Weights of a small mixture-of-experts language model, trained from scratch on English Wikipedia.
Size: 9 layers, width 192, vocabulary 17837, 23.2M parameters.
Below are experts of layer 2 (counted from 0) of a mixture-of-experts language model. Rows are named router (the router's row for the expert), up (a neuron's input weights, with its number) and show model dimensions 0-95. Each number is 128 + 32 x the weight over its row's rms, rounded and kept within 0 to 255. Numbers have three digits each.
After each expert's rows: a language model's description of what the expert responds to. This comes from a sample of Wikipedia text that the model never trained on.

# expert 46
router:094095118149092134085113186085100180147132120075105094107071109173085165097110160186114106145167114153065119112142084113133143093102098162138161154121112106106115161121142199201177164048135158166092178114133108123135124151113130161115147136106151170179162127162163104119095150160122094130
up1:133138142117139149131162179145122140120094154102091101051168106161100166059126177144126106123081109114184169123147124123181147062123107165122136118050104142063159075180148160145175142093095131197083111121118111139125146129115115115092151154119154100149149124118067131192091158175099138119
up2:095134081138143178127152111127116134112092109116127135117088114191093162136115138185085151137146161154109134135103165161145132096119098096133165104111133141069171098128115152210152135103066181172110108109088191081124108153106116157127104152131096121158107100146150102105139132158130065072
up3:137168068049164134058111122088112136136110152116213170111117102148124166108128163156054116127167142086128106163103141142156147191131121149163148121156122165109094147085156122143046121083159091144130066105164137141137094086153155153102123097161205104201134092151133116123110127140136122077
up4:067186117112079084091105172141102075169159175136134129088072161083096175080077078192127126102115136109128092105087137159119121134144108087141119109067136128067096061121071169084129109123173105087142131166113166156093158133108087146199129140038110165151124114100116109121122163181080119118
up5:107106129181113083130160106114121183124162177161120133135087160172117116070091142187159084094111160082066187106182154166080128104158148146170153134133140169122094194111173086153192124115130096127143164110134123113134084106127155074153148138147135094147164184127107128130151158155190119126
up6:099163066177101110118158131126118131111124109187169113151116153174163166094093147129139123128165108088080082127152167149167110106141096144100126141113184125112087097135147196155163045120134112138141118088126095135165069099134226149164080098158146125133134094116143097106145139110175179120
up7:133128098140149088139141213126063142125135125156124111181119133155121128088103098173187165123114088140104101168120084159123048138111110152118139143097095155106047104114156167125091147149121138169169187144094133132159161113126132112100109186128121147141124125166102120171144202119142138104
up8:120138106182115109144155074131141139124110060088132108059079129138111170088175109125148066131132158169104160085065083141139084144124055104155095102127188133128105114094131171173144124131120089140135141121135139195117105125140118091107122166158115130144174175124082151172132106066056113126
up9:114126117130087150093118125151155134171100095102119188091108107168144169116111139168093142107096152174113113145164103172166083075162141119118111152092119166041160122124169186066206169108160125150125120128121136070131112085133031210096140118174094126092132141134075154145140166147113175130
up10:087143119175120171120171124123143104131142129079091133145080129120164152178084085118109108061149135126078123088132083139122121159156087159121129160103095137114128203155137136159177124122082129086114150118072124163108133140124153135056072174189113158078156142123166095122152153132196109122
It responds to: Single consonant letters or short pieces inside words, names, URLs and units, often in tables or after numbers: rendez-v-ous, Pre-t-oria, m.

# expert 48
router:096198135134106169109122150150207223168123196073106111171137147123123162124112154190056167126140119133122115125126166115163091125147115105092107164169172118130118078119152118115159148120091117151200123154182121122131167133157190154088192141172120142135136137160124113143126142143094106120
up7:083118155146131078130183125108170052152119131094090134161136096130138188129165127178068187179155137122143074092121105133066126147109139129140097124187218160096125138102129122107163163170121120123115179070122185191122096103124136135112144158124154152061162141134167140135135131131091092109
up8:135203142113131143123082133101118169136161124107043130108160123102144168197109148129096150138145137125128131175168091151131083156148084077100101153166122117151119165118085163116125169118138081048165106056125150120189177122202174064105130125179132088101142122105160118069131148148095129109
up9:106188127043129117151126109118176092171136187115054112134154101134178121169134149111140139101201107097148170142199112106129101135159120073120132141097159154166139077155131156160156165144140138086174107149141168114125132133221130134174095137114159130129103099128044163079167143145091118167
up10:070118168135125126095128105063115103075111167066117145136146124132085122109152094195100116061155090161084135188120144077159091104132171105078075101167105121133085131124076158129146107096159140134115101108136180145173182086153115100203148122109154191138146048154140087179155112159090126086
up11:139184125140167147179146136163129118177131176109085125120138124056117161208198130098143155169109087159138093096119139163092166178164061129130149139087117130126157112150209185106093138113165117100095122199144099220136118096103117163105199153121115113171122140150126160123146161102113112117
up12:132152139162094101165111094147103095155171128107158138113133176170136110123120174103041160100151128160164145126143129171109094168137080101121151130108128131175154164115173110175126156040152125163163154163140105147117113134114088133110118109124042116106079085083141075153055135115143131097
up13:103093142133189183166130141090108117148124183125105082095134171106148151074115144162161178092090140147167223056126087154095131106105128070130154138110163075136106116130164145156159114093146164132113176124112109146210141142140136101075125132116145142154135129144075152157086138148123125111
up14:097162110180134114137178150187181138151112136092069137134108176133109140120092062106058120098082076154141175100188132167146102163080129103068122104070164124135090075130128138107100163129185109088135126147132122083116158133101149114093144179151188096147127166100123085137149159169137132131
up15:099152116081080160166089096140171134126096119148072135145161144088103121165169129141100144128165120104122107126099159122172070168127118117116156118102108139131153181144138164077181158122103119097121126162174162153166172166095139107077082144208177097104161121146170105137090169111088033146
up16:102155179175135132148121105090160103173137127111134166072106125097128165121124092185145190108171157079158090105144084169150081126166081118100157102101109148155149107136122179072158166130092094146141064124154103133095167109140193129081080121167150123078141191121181109151077105113151139140
It responds to: Prepositions linking roles and titles to places or bodies, mainly of and for, as in "Member for Latakia", "National Register of".

# expert 52
router:120136167095153170147111149113097055069118182145108127090164051128159166061076084137130089076071125128124115103127076187102129128121056163092141140144151150120128162115104138132113124099109132151057142059111134163099166132187140128137120109147135155199124177177094101136102113140177089129
up11:142186142103106140142133193137143112166087117120163104069168149142125175115115048137158146117098022144109113104108141183161142151147127145138098142136199122097102115094125163122169108112155112119143090068139101136108134149174040101144175133160110139173143119087117144124070126129126125138
up12:103142068143189150137128133186089132060160161104141146122149102118155115126139094189107113100143127128145099107114084167100152049176100085129161107103179072125133098132098186094120148128115167097142107124135194117123153110088075152149107138184102079121196078121137116116149098042155114131
up13:104105143121115127118126152136126112071054140153121082142138072102106159084126125162095091139157177140187143130049127179114161169159122156165142088015140179116106133090112112121143106104099121101155210147135092142108070121074168185122114092139126148157124113159102162176192162107114074101
up14:114120110130148166162136110156159089075122128160119091135136147173168150167130135134108102110133144142086156147192129151145080118133051124102135160147120109133181112080107159204121097170118123122168162100116117171154124121185091139100152117106104177127156186140118114142124123116086102188
up15:086165132162105193172124187088098086164070112092137112105184123144108158135150129185182099133120135130129054124142089118110103153105109065197094085121116070108174152144111154102153122109148154185168151138109082136106147137133149171141130152172110136130119137133110098134061166166098084131
up16:069111160075141205171095157070175111126112077102124122137096158087182075079117164162139169137107159107136114102080114132060104086122055145135148083166157173124126161100110135096092100131140141159124106100134112108137153078146136174137083147168131159085182126137098144146119169116092052100
up17:100159122069081118091109191109123124104092159108142143140072127108183165085154143061149148144112221115092187215122110158113135136162086138119145065139175111126143126154151128134104109150129134177108081098137117145111104125107075119158131135155156128114098132118109197169116146117057147138
up18:098174088133166104181204152170116078133144138194050110110119126124154109123130078110125103124152191107094091088080106171160151136165127096097138130127174121113074120151115132146185115142067092148059114075129061157093102149134093107116128176122128122114098155110053083144126117156117095176
up19:113171080133147116112091142155126063165142081087138088067138133144154152113098113163135151143115173135111154144122126164152071104142121152170084179217135162147126113157095193145132142005110114108068144115156166128128161128135137136066125127125107122116116185124083099152136130143110113085
up20:081064166140118154121039154097165097103139127163147186083098186185150135139109131188084093183124153118085074138093147161076079114134110116072089158109107148108163050148131141069083111161173117132100109150100154152176133143114142131164159160112086120113199139120138118116091182109145072126
It responds to: Final suffix pieces completing a word, such as -ical, -able, -ious, -ler, -os, plus on in hyphenated compounds.

# expert 43
router:130112085120090186071106082127161104130100074137170104134145138095129121128168161080171123105186130136109160166133117138138130111108115162183097141129138158175154157145099101076115150140083091077104173103079104131133153074188144104124178097097089099142102130099091126213158091086134079120
up0:161068108123078075107149127132155126137135181087174126142088125123120165150079111153066103110177118084082130133145092155135090135137132096086142104123169172089168133114127187155130094130134164131101143138105079172104104074144162108064169163164141117075105156140119139170101119086146120093
up1:083136100119100095122173135125153104138118098094161106104111127139126130120053172145053086089129102142100143132137125116117097120053115198161155049019171153120100094135083177109168126113118109121189118105128124119155159078173123110147112068105156115133115132127135167168155169118084110151
up2:150087163062097085085108111072144177087126122139169131111058195158166145200206111163058094078113112108134129091128144062118143136121138113143163095117124124128168167109106190136171086193183147137135133171162153150106110151145125161100053107153116113102112136173117160158134165095162115141
up3:151101120109127107125127101137157148120172153132138170138088156096147139158143084162097131096160104118115137154154128150103090177158095095111146114163162182071119122159096220135189135080135153132069127148115126167089182032183160135107126157178146140088095147164096155181157087094080128059
up4:155129141127073116182157127161180036134112071082095057085116109147090100043143151142106144086063125102088124132101147038109193132160066170087126129093152122154141100094175174101137132096138123137132147121114148170144162144150102100127095092175134153089153120061041090137187091099182101094
up5:103116089134083142126120127145159114101112144161111103144107143103198113174144165155073092100116140101135111178118129110156079151127154187180166163155142102092107145179078159125155082078119076159085102125111109123129137100176087142185199153149196101093086119115201095170172107127128108164
up6:114079119079137130152124107108137144073112158129124147136078158110110140141139118151084169102127069088123140126114088168103083135177147072061130104139129173075164093146097203114133160061145123130138119145130171233113109090132098154074140167145174137096127140127093143129158161094171078088
up7:091119128133102190084048075119126156087116114118154071095137074149123117172129037126133125174142130139162120091111163159159111156151130113082184104096132145097098149108111206141135146174132157096118099073163155108129159078099108142183142103161076114117137124133128162152094136110152176117
up8:102140122089087179185171128127123167128125183120087153171091160184079162160117101115157117088144139177093121099187114125153105149117157105116124125145168161105155162120125168146122161113096125161152145160103160172110161140171135155115115100126169108133083131103092113159175144084196105090
up9:095121090161157099156117126096135138072122095136184091056157205089140167146153143132082159107076177107123061062125037161125134110139130069121187100117131156110141097164108202084141120106132137095126079162140109189160124139104137162094091152170128116094146108106114127148145135141113114114
It responds to: Wiki heading markers like == and === around History or Career, sentence-final periods, and opening parentheses before dates.

# expert 0
router:137127143125123082118128156098157113140178129161109093036136100079114173192153142135143125109190114124093175116092140105104117108106080086088201115143140122137112118103117128118091141102123117155119128158128141100167148119171127187123140167133131167095169095176136114142174089147143147174
up11:104142157101114151167106137067177088156228116157075098129102141163117098139110106101161163085130102162152156086112075119141079120145096086097110114184116150158168099121142079089139132061133117104110119109136141130210157062166119162193085155087122137120154141087078090150132097148089139115
up12:090138185121168129071159107066134116110084126132099081165153107070121131153128170158110150170170150193138181145148146154097151129153172134143171128141131149173139134132144188168135145082138122175126120087115178132116147121139128144117130126129114160086146117149119107133126120090064081167
up13:142104068118185108141109165078126154139130169193152164132108123097185065140123149174134141149131079166056148076124184130121172147166197130069145126128182133133098075111043118139118109090071129149136133119104134189161132092093117162112093122091088141122102073131142164155082151190146127115
up14:116114111105126109134168104112119158119151101149165182131121160103142120116102105180160085122151148131073170171102169098129111157122163091070173183073181175141154092121150094182141142101141116144128056121102121087120111110151163107176114177220127129166117151203132091139091116158136169127
up15:118129117117134138169137151054157140123151117166079211113106113103169119149120104199111106086155165137176135117123140140159059105113115101100174120161076076097067128163145121142087114109174092082151064171150127128178104120104090118112134172168139122132128107179116138170116141189124169143
up16:135113112135179115036084160135179150069069085124130130154131103091112207176174093192133163093119101184102132126113118166131074184137136122101187077146185133179079137107133158114117113169172127142147113108139139104142098121135141135166097152118160107160141135168089158144152094141117090103
up17:086136130061120117154107169120112105056163166114062191092147109101192119140113148089088165100187121089129163125118128101096133117087112150148116130132140094135124140157140150127142172135142117109183124105161134178166176107199158099038113182137133133146141110149144169148146192133154134160
up18:078152078152142160110170185144147108185124139109094127087111157085150114127153132152122138098150112117123153102107135096165142150146131143149173086138123151115137153158157150152137154051115111146137099137138153129166168114113093122184141202049111113134140123131182160089076160095154104106
up19:094124107128135110144129110083137099087155192121150083154143147129174127123113162104165134044111153141148124129036114109166114153146106111129215146136222151060126065082103134157114189094154127113145099143125145069129099152127124161138147157112136148114185101172118141119142159158153142118
up20:114130164163085128101154127162159120166131124125125154151050104163133065143106114089127155130172050172178143131134096159092141181106171180085182094136104158067159096111165134153110135096137115144127138131149102089181126130167178198144122135062118163143113136109131106126109156188101115174
It responds to: Prepositions after verbs, participles or nouns, plus modals, as in "refer to", "located in", "degree in", "would", "can", "may".

# expert 54
router:144097077176099146107090209098127139064151166192170158128097147091203084143123122162143084145137071099144179122111119113105091141144127136177121143123124083159118141121134177126138074139141115170152135178135112094208070132116104165081125098043150098140112135149122085107109093150142173144
up0:126096150105126125064068174122188130157179154129139128135152205110174103086081124149115107129119114139117162125108218139124081132119108103128110086160136150157191189098095153119118127127112131099083127093130140168159088123185113132171109111122127106167153163131128149165122135113131111121
up1:095169076085098189138128198050173124120133077155120156126093153155141088161118110125145221145095151131107083098106087163179159152120105109112075127105128108095125162120154115105124132107148174119140145114126098178105092117176156112114146110106160053153124116155087098162132154122110182137
up2:091092070079102167112121101170146172070124082180095125173121170150138170180102110140106166108116099091081166154095114132151130111214141120125119143136079131068106088123099155189142122136151117164143143117168135105122099094137125111087148076125146126103112116089116097165142073160039193157
up3:145128172124135139112118188154076175143123118174116193139090168136124140090121134073155178148101105123074144110115139147119054167141157065179110083141130136153184091118138136149150121115087115156127161104099085101084048110177096170122154153108159073130131146125107142127161093121165190069
up4:101156128165111139128133162079192153094150124138178148161117149150151073123111185171122184097116159112118150163069142127123137112151088103153121119132116074066125115144128190145107135044086157137161197122113103124168115071100138144100149152166116155138134170137145057133124137133148212159
up5:144185118174092172076151109069100155092126163156170075074074085114100158121114113088116099170147144176131096096125108104132187161130105099120173136101137160083116132127087178093099147137165050123156085127081131110135128114143130103185130145150105090104115161155071135099150117128178163140
up6:088084136120146146101125165083131155081153122172091108137120144069168129158136130186074088099149106102128120173091178110087094157105132089153141156131172089112107124199128153142096142098116118108163130159142174090156143123098112114121135113123200080094194152056142150132139067074149146048
up7:110185122159141110107109107075138113126125187187090143142129147166183171153146131174082104108149131092163140128126129213148158151117117132145111104150180148102099068173126157111174104151148104099126118151138155152057075131156110128150219104090153128139093133128067045187133091160074130119
up8:127163138154114149108141212164153135155150060078127096149116170079165109124134163187104116115157144173140134158150120127150169145097149119129195097077175120088164146129112185131158054152117110091152122149022110103133123107196100121099100120166092084106068153161146165126109108152129101191
up9:130105060112150107154119176139184157112093119131168076092046120152114129194112132142112084159134095119192132115134129162127115138145154134142120152097112069112117139112104126130064186108067132186117100150114120157155157122141118121075115087037167105145162116142040137117093134088136128115
It responds to: Plural suffixes like -s, -ers, -ions, pronoun they, and initial s or ins pieces after a hyphen or quote, as in "re-signed".

# expert 37
router:129156079132090139140086130121124122176109094095191115099147161082108102103087096113115075103155128127116125100102145126151156192126186162138103157154120109120137137145128086097193126120118129078171124144148174118163192078101115167159130175112089139147084101104141212189126086049060112153
up1:060132046127111112137092144122146167151097170112125162122149082121154110159150159161136130165105108102095111117070072134131170124122132139143167132148145101109178141120051100144119121124118132102153199111032161126149138094145167122105088133112088074089053126131141171150080117180132168106
up2:120087067158126144134151146138143197051107121073087091167163144114163086156094120100145124086139133133131146215149190150106133109152189139113140121115115164076104137128119110145218159144134118082159131106192134164129101120087078093139150143133142171107112169161119124105123100106141172114
up3:147058105117133021085126120176108099135098151136161085076055109083141098178117106068126155068141179142095144128098145142131178121196136161168160181150162153104118149110130147182148078132127171085141111110177108150155104102117125152139143116149150127124121103099102179139069186110092084131
up4:117117163124117120146107167138187124129126106116182112129142096057123139128122122073150154096225250088157168088091131089160122190109124141150106069119139140061119166141148096135132162128125098140093084147155153089119152104176168131162094156110129209161143154128107087138069094107084109108
up5:115120027095163135107100143128153169166146152141208134186159099115164124112092150084115161161106117146082137158158116075164149138152060128089171154113120136104096090074161106160112110077145058142202094108068143121149073112049100134088121143143102126133153135098118168134135100116136109178
up6:152129134098156161184089115117113117117175141092122070111161132115094107166128087116089054053119085145136093150164106203145166152124133084096140112151100138098108165104071134108179026125118117138146114094138128175126152148114093180135108189172165153116159096140114202150132227062097080148
up7:128159142201155134163126137136086147121144112084099102128106195097102088122125109110186117146173153131105169114120100220106146144160143131159116126175204119141131188090166124151138057151056158118175056086128164154093110102108133167130153100131108083067143120178133172147106156077092171138
up8:117104075144078149190163199080172153175152068167182125137151162117041124147140160181141096151150153132182147146131151120136125190114178133111159119089188182155143091154121111075136099144186119138150101119175085157110163096128148110115122139116137119127058134116143175114108161088127115139
up9:131134112102156157082086154108143128204101153095234148082104157158125104133122078086069106127121157139140144103110078105105153127066154197122105142139147115093120101174132148109177062074081152071144131118152083144144120087113059113100131193099101182111130113147144112106155117095120128164
up10:149105085137115108112127136136165131085141116114095195132083128130131130147108094125105060118146073090118157146102120198080125163140115089105140134124145171064151071172105127199172138102119124063154119136069120162096132048171100109059146178096111178124122151105079148100157159109083055063
It responds to: Forms of be and have and modal-following verbs, such as was, is, were, had, been, may have, can be.

# expert 24
router:160130148137092187130174134160192139141139088166147139166159123162096118167142164097168077100054057158130082098123161132170087101108134103113167149133181108121120159113155089085075097149085149121151101111098125093065091120096134127065122095178100121178173118081156090078090158085158184118
up1:119115149165098140073116074182081145094125139208134061177130155110115083172173151107141144125143145106184087175111089114161157113149125133133154098125174163082132100162183164117172088076189111127211124127168154128118145124122086108092133149067086179088130145155129120134139162074147141149
up2:114083059101105151163108138124157112139110126101132166128094145134116151176119137098134158088130126096134111107128103141083099162189071093149147101097183160091147155099044157171121142116074103110158127111105073193113083068164116170098176153142148098119151162116083137152182162086129101108
up3:113111056095137125134173185157114174163090127152138142086149117117090137201116140118146154124191067089154129122123153150148123182109067161100131124095101118080122147175117168101066185110168117137149118111110118154124117169125162135115144173101147134121094148152113143134118169181126198171
up4:083071111168035115148101118049165102194177133094130121142120193144156147095109167165190140136134188126085112164110104143107094142154185161116132133133169124073105088136117059123133125136102134083150142105108141112106124134137148110136122135149125132114059140150162113101147170130124138133
up5:103145132139143088151141138105099159080156180101157137155159055134129094154104150120158105130125172175149111170150148123136158089108181154121165116094117120127120170194179138100155103138139095110155110075092136135110147121112140056188154118127167130060140148162137133171107117142098149110
up6:123091100054109142115144154131173093133160134148111168110107171140151093171053135145103145116162145140127138145117105165055130177154142121116160129144145159095139126145110174134143111122096108160177138138160104203099130041133133144101108138126156121078131120204118123108117090043117106062
up7:122204071142130145144126136133157054116133122154179191052112169107155119090118127100142106075141107090158144192141121178137172161195148137148163073088139142152088104173108133186157125098126149139144142100140139119140123081136150081156134211096115121117150114132100113100153107134131066070
up8:096167151072139166110106155076177141082116154176107169171181099157077104147140102108122145167135158141097108114129116155132082101118114124122172094112095152142161197130145123098130143131074124118080124126072136106193142137156080130122148156095149087194074158060159159116127092124141173102
up9:164029104158124109139097128169156142108049220099120145125095150076135096090098122088138096147089163101149063128120099064187069145123076137138137106125110121086118127123113150127106113115121097115081157145111125155112163130171113154125029106098155129129142148093071172151114138103073156124
up10:095093128115089161116182096086078142155137136159115141168093087116180142180067156128142137144075127105149100163155113169150071115106110111154106168124118131053091154118157112155201042161146115154166068107147118099142146123071146191107104171098105129103139155164072122145154104117093178135
It responds to: Commas and closing parentheses ending a name, clause or list item, as in "Greensboro, NC", "(8th title)", "In these cases,".

# expert 14
router:121175091142144146190142107096123142101102088095153129106064160085149140155185097144080135096128152046122105102089094163124124100124092094164104131121134128150085068115141163216143106048134096113112124150132135129153088135122185083133155118088099115152142159132125134100083097153079028156
up0:112114174119109172133155104121135125124162151074214145156112140136174095131122159138075140177165153078096103110142111147139113079068134103171065080171128082114121080157155178184086140126122113124148111173133100090152089130139170141114162114138174106159170208034144081155131133118139085092
up1:142086099104090174162134111088133142080119051166141151169138101154133140100120146171115148139163174113162110101122129155160134136074113124153137090134116103163118088090137125116181119081181075147165156147216124128166115099137119132225102143168131165136092147133092089125141184082117043044
up2:137144105175142049172076137116108141121153111031127147110075150106144151161123086189069145104138151073144109128109128118132101125163118111128142131113197137135086145127125162152183188080086122140118130135104109145097163129113113079159152124143066095114102135178171088129136052117092037114
up3:108154099126172139154158147084113131123164138099117111146095189062198131150151129182079123128136140111144162049136178165141153079094167178107125105124147123130148052137105163140143106136115118096157127163149122140059170091154133102141103176122115097133147151086157133151108130176024093157
up4:111150091101120171127106096115115145147158129097169096122054114107107071154148098119142127088179062122143204144077078137134177090122071111150113094105138086131059087140122182130082135101115157116195138167130130169103146144169102156106120151132111121076113165108123103175174190124120170123
up5:114178106128129127177186198135102125116073164192137155082099141056132121127116143152146173050116112095109125103124175157161103145105125098072165134120130155106100140091098116114151108077177187122099099079063155135194096115128194111142142146153063138102137148174070139127108097164103108155
up6:112126100141148095090141105091131119085070122146100148147102106112190139203108122158055100127149109102138141120102182143186097144080066127136112133144145155114101090125149148135145145096117131145120138163101077135118167141145107070147155134134109068175200126160074070142160132131075100156
up7:102149151090088138176130202099190059088160150094137143107122153154157082160171115187069151140114135091132102120067138153140127101081152141138079067131154168123128122151070125154092077163149081134166081044164169144176152106101177144165147168144107130180172119151146123132160103194156148109
up8:126121203151101083107165125162065099096068124114162165122129133123104104083122163128075158118127104096122155107070081139162073096090148056090135118095162153081132084077100104128134081108158114097115139128140080135121156126141111140213143161066149132117150138173131137121127176128076136149
up9:101095140116156107080147181116165118145138121102147174107088119179102166165154142183112151161124145134119160126143139144148142133103114145097077126083092132129105092136073100132192167117116084124120120050094100164140178127141200124157099119163135107159078119111151050092163170161106147132
It responds to: Middle pieces of longer words split into subwords, as in Prepar-atory, Admir-alty, Comm-emor-ations, Gram-mar, Rab-bin-ic.

# expert 55
router:103130109158137166208115159093085127071176158171114141128137147153183111094093069148107075112069087149135175090168104156109133121179105114151139137154165104115184157169146168154105088113176099177149143123108116094131062133157091159088106107153151097119170158178149110125103047104136166182
up10:126185119101151166147159146167138087104101147163127132160071126138188175123157147140192119142073107107109069148132110182076129134159143159070151048104149056121128177151118093112140137129104152096172124102124111148146129140128113196092093112090088134165096106148123176069181142147112118087
up11:149137119120165148095096071110121129102139154126122077127130141134220121130111131159074162134095136131134160166123126152150104133159097057106159152154172077109153129139093088147121136070089088112147116113160153148143062113126138131182168126061100101108127142176182156176192096137184119176
up12:145127138144134132119170119083116128101140141114132079091159121092148130142113100181148161099106163123142132121137111217087135145124131137152155128207145129147137086157139224105157135073149133122186148167156175048088139127167088111116166181172127116122114183152175118127122162196068097144
up13:105076116212193089101081141111134088137124126127099134098143140144121121137104080129078166130126184146095158111140094115120043138161185116110140098100093100090149133193121114151135159079142127155112147171160110123083075139070126093080144136137112106086181203180160108134139110170145095097
up14:108171121137130146155039171048129101141127181087084104143120109128146134145157086116110136153069174105152149110149144071154168133092123130167145092145136160105163078154178158070168135139078138105180135132138156099100081083160105143163168151144138112100096095136143082167110122106154092103
up15:123172180124124163153100137080098161103178202140151105111056108135108144111110179185110139109097105119150138168150138148097142125080142110140188093120157128130068118144123144147113095170134100126174063144181121170142118092145171146189099178079089138062115137135169141133139109147134163174
up16:169201140130089147167070080137109148155100119120116071153135104119141113108053060152069103104128182123125123175092135190163087159141072133137122136152083123095105130125125155128102099101122152165149167100124154137100177079128137162065132130170214113081163093152085112053155082120125131076
up17:069161098111091151131140111130111121101128098104123110123111129103125140080119129084112133108129156132121105181076108113088116160152154161154141126189133137100114147100087127088137087178157078157215138119090153158199111143130174171129116160074145109069098191176168111130086118113109193134
up18:102154135103088127200107131052101178130165121141106163151121157106160068082149121114142116174131130136114116158122119124129138141105060115108113113050133072086143100187101115113108129119095095156151129131088129133126147128098158161120119161163059077165180197136100146125124158075186140182
up19:110160088119145126138101146147110074064085189135180154123103152103102117156147104151146097126139162127004119104107072143135096125122040104103096144163147135158108112138166088147141119103138079120129069139130227141163131106046123103149108118090092142087114224195120176127138150125173115117
It responds to: Final word pieces and plural or agent suffixes completing a word, such as s, ers, ions, es, as in Bulls, Battles/wars.

# expert 44
router:135075147165111146164181092111170136133102148169157103155081121151078141186163157102118105147089182172134075116136116122136056137093129106132139084137178119133143179105108121096093120135164171106117099162135179109093190136196124190165103100080113164162151103109136089122118130143109141132
up7:144124117139146121125134181038096117131117184115109152123101039129170133130168162141108117134137127105105129158149084110141122122114128110111178178126124124135126190079074153126154104124131138110163197078085126132183159121130108174084093081081061103140123170092102109130115143140194131068
up8:066063129105123090126143150196097135141122180133115103096120153181152172166138109157103127135206105210137154116156138110082083103139137104142136091158129106118112146141192087123145181158197172115104122089112147107138108130144196120061140097116133140117077133091159095177156148080159144074
up9:145099129148099068187160151131102126132169196170133225092155165151152094128141120128126174084087114115123127167135105111162146143075069112119169173117113119112102151159097163131121125145148093147152094118135151114156170122162118105088132132108186092140145142106179101155156162138129135162
up10:154126172069118176173137102111125029132150098100114126196107179146092184098113141091142105129099137164114155067148171156145115083108086118118080091100137159157144092094097128131184124115098130060128145135106148192174131146201109193150180165137176138168117103147088104163108114165091116086
up11:129157134138097111199070135151098096173128161129163131126065181112091124171149143053104158171098140137136069128137156139114148099182143161143104164166126095119121150202151136093146095124122110070124155164181138130125138096107115121162128121186136107152146111139127148168165136067154077132
up12:070116176118102133135163164127164154120102090101161127090077141078173142145134161167088125160170192163039113160143126132131139131149091132178117139081162089112099145141048134144082134159171183105085068141133135061133131093192095098168147143079116122107151136119153144121081162144089106069
up13:076083163117122141094127110081076129111097155168118094155079094175079137126130108122093144159141149139130068125187093124075165173164120178127195112126196108169125176100176158196103070091087091125108146181102137187118094106131142133070150088105029149137122150063112152126148117112176148159
up14:144136135060093106155123086124125165138053146130093163123118129128108182165086051151143152089159132147150151126134103181135139111107115138144157085145151059138140186172143188167108124117040104123108087155096089157097121169128173114153136129064129096094136101112106177089055126125205111151
up15:070051110141126156129160113144088166125141098155103125174105161125102127162149124131035160148165209159127124135148159140150104194137108093135132112175148140109180201076109183122058158097184132160147070128146138106113076126171138134186134153171135107088096128152133136071164102108109103075
up16:143104160122089139125132135113147066116138098187110114138076174169121141175088129156072145134122109094112156158061138151115120118119145157098097087127119165157150150098079125153145138165084157150113159164125084182123134117068161096134106151061149143159128099157143112137071095191136103173
It responds to: Periods ending sentences, plus dots inside web addresses, abbreviations and decimals, and other end punctuation: ?, !, )., ".

# expert 25
router:117164160137138094144086096165117110119077118112087082096163098091120142129124122117161173107121090159078075176125129127092183109166150144096122086124120174153138084174132117116107119148077183059140098169160176237114076134178115159148117108175123149161126148122178197169093084155172118137
up1:140114130137129128145124110092084185123084130180159086086109107155115127168123147116194162113126086124122157175157066152139057111115132100104168085156095116146099150159119116169165150098128140103105136108125133171127067049178093110134134158122080159213086092106135153163134110202134123161
up2:103104101121098132136031155195122094150197138126167135157137099128139119082145132135096140110129137130090157155160088142060122173120097160121101112100137175105095134125102066099127070163111151109198169099106091134150143117193133115145133171116131111136095109172168190153134123137150094148
up3:066095099140121200101183135095156104138166107153124140105121117102130164101128108145115077108184166096140132064177074073076196139116096097166142111131121145080101124080120108129135185184133188120121104120108140084130111161150073150114134152113063112108142087098130138194166110090143102183
up4:078134125142130081127084097172118084106042051108125098181131104150178157165122100106149173155140102166124125135214089175144120171151155131155128151102168157119124146130132135098126186121122168113136149154129129128101108121128097148096143142180088112092125172156154132226140161134155148136
up5:151079088088107131156144111106089132139173159108139185129080127129159124147060105110127122115159098144134084092134143157109065162138138076136159157124152156151138085120093172165163077074115148104154158173107114180108137067161119109088110192126164145094123160114069129146118115123130059080
up6:110065135130192156155080106110137135103163112131140139095161181124167099125101207202110164098127172143143068147157156157157161155162164152106088104152050149159149102123133181172108120100114170135118127130222122124125138113173131120153135110139128197133068096124112110153172115120101096150
up7:135132147098089149117109114169141084131108067183110107124145115122170146183091181174141134134122072119142153090126129169211193127194146125122124116107142134183179132136128130129147109096078126084087130149173100128130086101101115158145178075101093119101119189104131157090073123117136125142
up8:126177172067097114158114119180145105189148163113172113118074159155154128127111109110124156108062133133137135070173109130137184059119078165130122181131121099177106101223119143167192159125135109118129112108136181133146139104172143120140068175155102119079094160146119122146190107128166120135
up9:123114124127134084129156142144183132129104112113086114128160113154105172138115107214124139123179109043133141138153106101144174143183096107127193028111164146140143137148089173130124101149115205076081117145115128200137091094121129186132148093101136140109159058141151179071133081132130115105
up10:109088100207123100152059178097150137117120103059117155153185133151124124128180120155134155100127103066107119116084106108138128088128151089055181090136150114106148090132113092216129105134084101137182052134082109119154193120135072146069142164122191181069123140130149176132108131101116112172
It responds to: Prepositions, often sentence-initial or after a participle, such as in, on, at, during, under, In, and particles like hold on.